From a checkpoint of a small mixture-of-experts model trained on Wikipedia.
Training: a variant of SOAP for the experts, 340M tokens, 10370 steps.
Below are experts of layer 5 (counted from 0) of a mixture-of-experts language model. Rows are named router (the router's row for the expert) and show model dimensions 240-319. Each number is 128 + 32 x the weight over its row's rms, rounded and kept within 0 to 255. Numbers have three digits each.
After each expert's rows: a language model's description of what the expert responds to. This comes from a sample of Wikipedia text that the model never trained on.

# expert 20
router:088125158131100173144105134177098113173114110097137175132116146136167162122141115116175130164074158081144148082159096114130215088186186137065163159146085170173140155191090081128121134133122117165132107113136132103109065133129124085110164168
Description: Last digits of four-digit years such as 200-6 or 194-8, plus time words after numbers like century, BCE, ago, decade.

# expert 49
router:104102131180144153169097169127096125144127073094131170152169128092153156136120131149043108169125149128088184122144118078120181107140155119094117137100079126125099089137072156063133122182124174160152168167077145164183129161164108152116143083
Description: Hyphens and bullets starting new lines in infobox fields, credit lists and section headers, such as - Established:, - Principal:, ==.

# expert 44
router:104138131159080103145148112093096154097143175095107133104133148132177194099177176167142143137086145156119125170106117103096148094072238216096133115144106134142082083102084143121083082204118171196121086132120122131158149170100128083105114126
Description: Measurement units and symbols right after numbers, such as cm, kg, ft, miles, km, %, £ and a.m., in data-heavy text and tables.

# expert 59
router:126115104169107112192106136153185087159123164092120189135148143136194247084136159196103115128046147137099089163157147118146174122141159137087139125120115167083135137109120129114166104099121180143122147160091107094134103117150123045166119107
Description: Short codes and abbreviations in sports and results tables, such as country codes (FRA, BRA), positions (FW, MF), W, L, and scores.

# expert 50
router:126138120110083141101115111123141132083157131098108173087159141145181179114196190116079109115043158083083178124138120104109156123111124177058141142086104171114119119114112139089132080173150146190097106172116084104155086167150128056159129114
Description: Band-member instrument credits like bass, vocals, percussion and drums; inner digits of numbers; and coordinate or infobox material.

# expert 52
router:113088113099075095089106106104169104156119124095072157093159096135179227096174142139142150138106101095164162163107125133130173122097156183093115109135147123122147126149134131094113128126119100138145127113158125100136131147153142056091108105
Description: Closing parentheses, quotes and brackets ending annotations in tables and lists, such as (Billboard), (elected), plus °W and line-end cell markers.

# expert 24
router:110162142106153148092080150100212113119132154092141159084053112170162183117190207122128104160081184133096130149154156124137066154109106173151165146107138131052142098117122147151110094172199096169115098123136117133100074108131101066151167139
Description: Leading pipes of table rows and first words of section or infobox headings, such as Reception, Career, Born, Votes, Party.

# expert 9
router:131120163093134115112129189183114082108135167162108151056104151116185190119103107117095131151077101125141145135116157089078127146135118123132151109147105147093091151108123153171148165125149091131093133146130102137075072162124066118124086141
Description: Past-tense verbs in biographies, usually after he or was, such as became, named, appointed, wrote, returned; also as and of.

# expert 2
router:157155132087056153096099158133169124127121172105131130082163151126189133084166119170141101108061105086115106125146138114138149127188146163078136143151099148063119061120141062125161116151128094132099142173114138187140145128134155132101113106
Description: Middle and final word pieces inside non-English proper names, mostly Slavic, Hungarian and Romanian, such as -ski, -ić, -nik, Szö-ré-ny.

# expert 21
router:129173122139120174151116132086152154135146125101171152108089162096187200128173150120173130135076166128139147151134113120101151109189136154140125124124119144117165096126143138124129111189167170141104148140144113172122139131124116112077092123
Description: Middle and final digits of years and ranges, like 19|8|0 or 2006–2|0|17, plus en dashes, degree signs and decimal points in tables.

# expert 35
router:127157158095126149150102140139168077037149133127135156096152099179181166147176181075178157098107160131111163060086138137092096124133140149114117154122074118067125091142135115129118090143090124139085141109128106152089171136163111092093188179
Description: Forms of be and have (is, was, were, has, been) right after a sentence subject in descriptive prose, as in "Sunol is located".

# expert 60
router:138201140111139154101133159136121112106117167084154151109102127153180165096126125108114063136028169092118200143133129121130118073129149093132121139138132141125055134133149172199125126124162123166147111117151168119124129130138152084100161087
Description: Leading digit of years, scores and measurements, especially after dashes or spaces: 2021-2022, 1856, 6–1, AK-47.

# expert 62
router:147185170114154078105143128213114145106148106095136139055125143113159147059161141163091087117028133118072130096164159103133140125149121193131129066112102141092083125130115146173120118113110050140074129149102156104133140145155145101130173127
Description: First digit 1 or 2 that starts a year or number, often after "By" or "(", as in 1859; also According, which, next.

# expert 46
router:161128098090131122139091140129113088139153101127093201101141132151178199067166136141100138120105126100093155165142126124117137079157139123153147107116148118075113067113097070129145170149128129171058176159156127153151140111130113056168141106
Description: Verbs, objects and particles in plot summaries and life stories, especially death and violence, such as died, killed, death, back, him, her.

# expert 56
router:119150128138090121084127131145149131106157161114114181116123118159196220126167166144108130148056159108137158112148133100149150102082140154093114127091092129104100118113119151102097090184140131188123107158129087130165081153156147060155135103
Description: Digits inside numbers in table cells, such as vote counts, times, statistics and year ranges, plus month names and Yes/None entries.

# expert 13
router:143113152142121104155168145076113165174145164110064164146147140091162195125135139149143135134084175089115117150144098115081125136118143127158139165100126159102165129167099127137141138158125078153137131188141131139158095099159064110106111080
Description: Open parentheses, en dashes and slashes before numbers, especially in year ranges and figures, such as 2020–2021, (2.78%), (2014).

# expert 57
router:077119169091100102136140152122124093144123206109114170104154100171175149070136185147121107142063143125158163100124132111079149073108174109152087151078094171091114111104110169163121096204148090204088090152096145103159150152113096086142119118
Description: Field names at line start in infoboxes and taxoboxes, such as County, Principal, Key people, Suborder, Clade, Elevation.

# expert 63
router:148169124154128161118114110164147146093152168075139122085121103084173125111167158157136156101108156139134166182129129091145161085195124179138162163108076128121090099151139095127135137177154165136080121151122130184099121100118119136094072138
Description: Opening quotation marks before quoted phrases, like "vulgar", and the middle digits of years such as 18|7|6 or 20|2|0.

# expert 26
router:125155089080057140126117131187076112176147166098102112063099170162167177011090160143131081090045076156130111127184118116056122122173148216111127093120078112067134153171129113114170128179125114118070129124082093147111124165149131113148165139
Description: Sports words such as League, Cup, football, season, team, Championship and games, in articles on clubs, seasons and tournaments.

# expert 33
router:125135167121061141113117115150153123151099102090146163081082138138207222060176132171141081151036151096174207152150126093127125157143176170104135140103075147117157095125085107136115101122121116175103153119144114186125128126138131108115149110
Description: Word pieces ending foreign personal names and scientific names, such as -ović, -ini, Singh, -idae, -ensis, often Japanese or Slavic surnames.

# expert 36
router:095120149130083115149151149156139103136123169113130165128127154169185228075153188154106112118025145089136157093114133090083184124138177121095114113090113167127103120133079110124109090147132145159130098128106115111157109138128131017177143106
Description: Digits, decimal parts and separators in numeric table cells and scores, like 12.650, 2–0–0, 800 m, and LaTeX bits.

# expert 7
router:096145107061131133110120140145109106106103219117126140126124152116169148087092147162087134137095097167139122126090129115112143099127158190166062121126132132109142128114164130174101129239178100129108068150128126127144078148100144096147136158
Description: Words naming positions, directions or institution parts inside titles, such as High Commissioner, Department, southwest, School, top.

# expert 8
router:115106102116103167152056166163154165100108229145113122137177126139172149121163124168146117122052082087122149111154142118135157123146135141093151152124105138084096025173093148106117155186185085099047130180116128123167134129119114088100105150
Description: Capitalized first pieces of proper names and place names, often after a dash, colon or "of", such as St, Ch, Har, Pitts-ford.

# expert 47
router:145164105094051154108139090160189084157135163083144143113106172122204142032103102182153113154060087104129140119164210089099157109119119236104128156125119102090103129149102049112085144166135128143100145150070111172136115129087093096112165159
Description: Final head nouns of proper names of organizations and places, such as University, School, Airport, Center, Street, Records.

# expert 17
router:119117100154122161110136138163109123155089146091114186094128100144150165110171153140181108171134139131088127112154156120132106102144178118095121147057073140078102144100131130087101087169147153171108112096111110130156146133133093057150076146
Description: Infinitive and prepositional "to", modal verbs (would, can, must), and determiners the, his, their after verbs and prepositions in prose.

# expert 0
router:128141123112137142118099205156137159119132151108162148161117174142156133086141108109097129159088178087088191183129138107145151092114136156104092165141070155184091102117074151120061109189147107114134166174120108126168127145162163084138152089
Description: Tokens inside values of dash-bulleted infobox fields: website URLs, taxonomy names (Arthropoda, Insecta), suffixes like Jr, Ltd, and line breaks.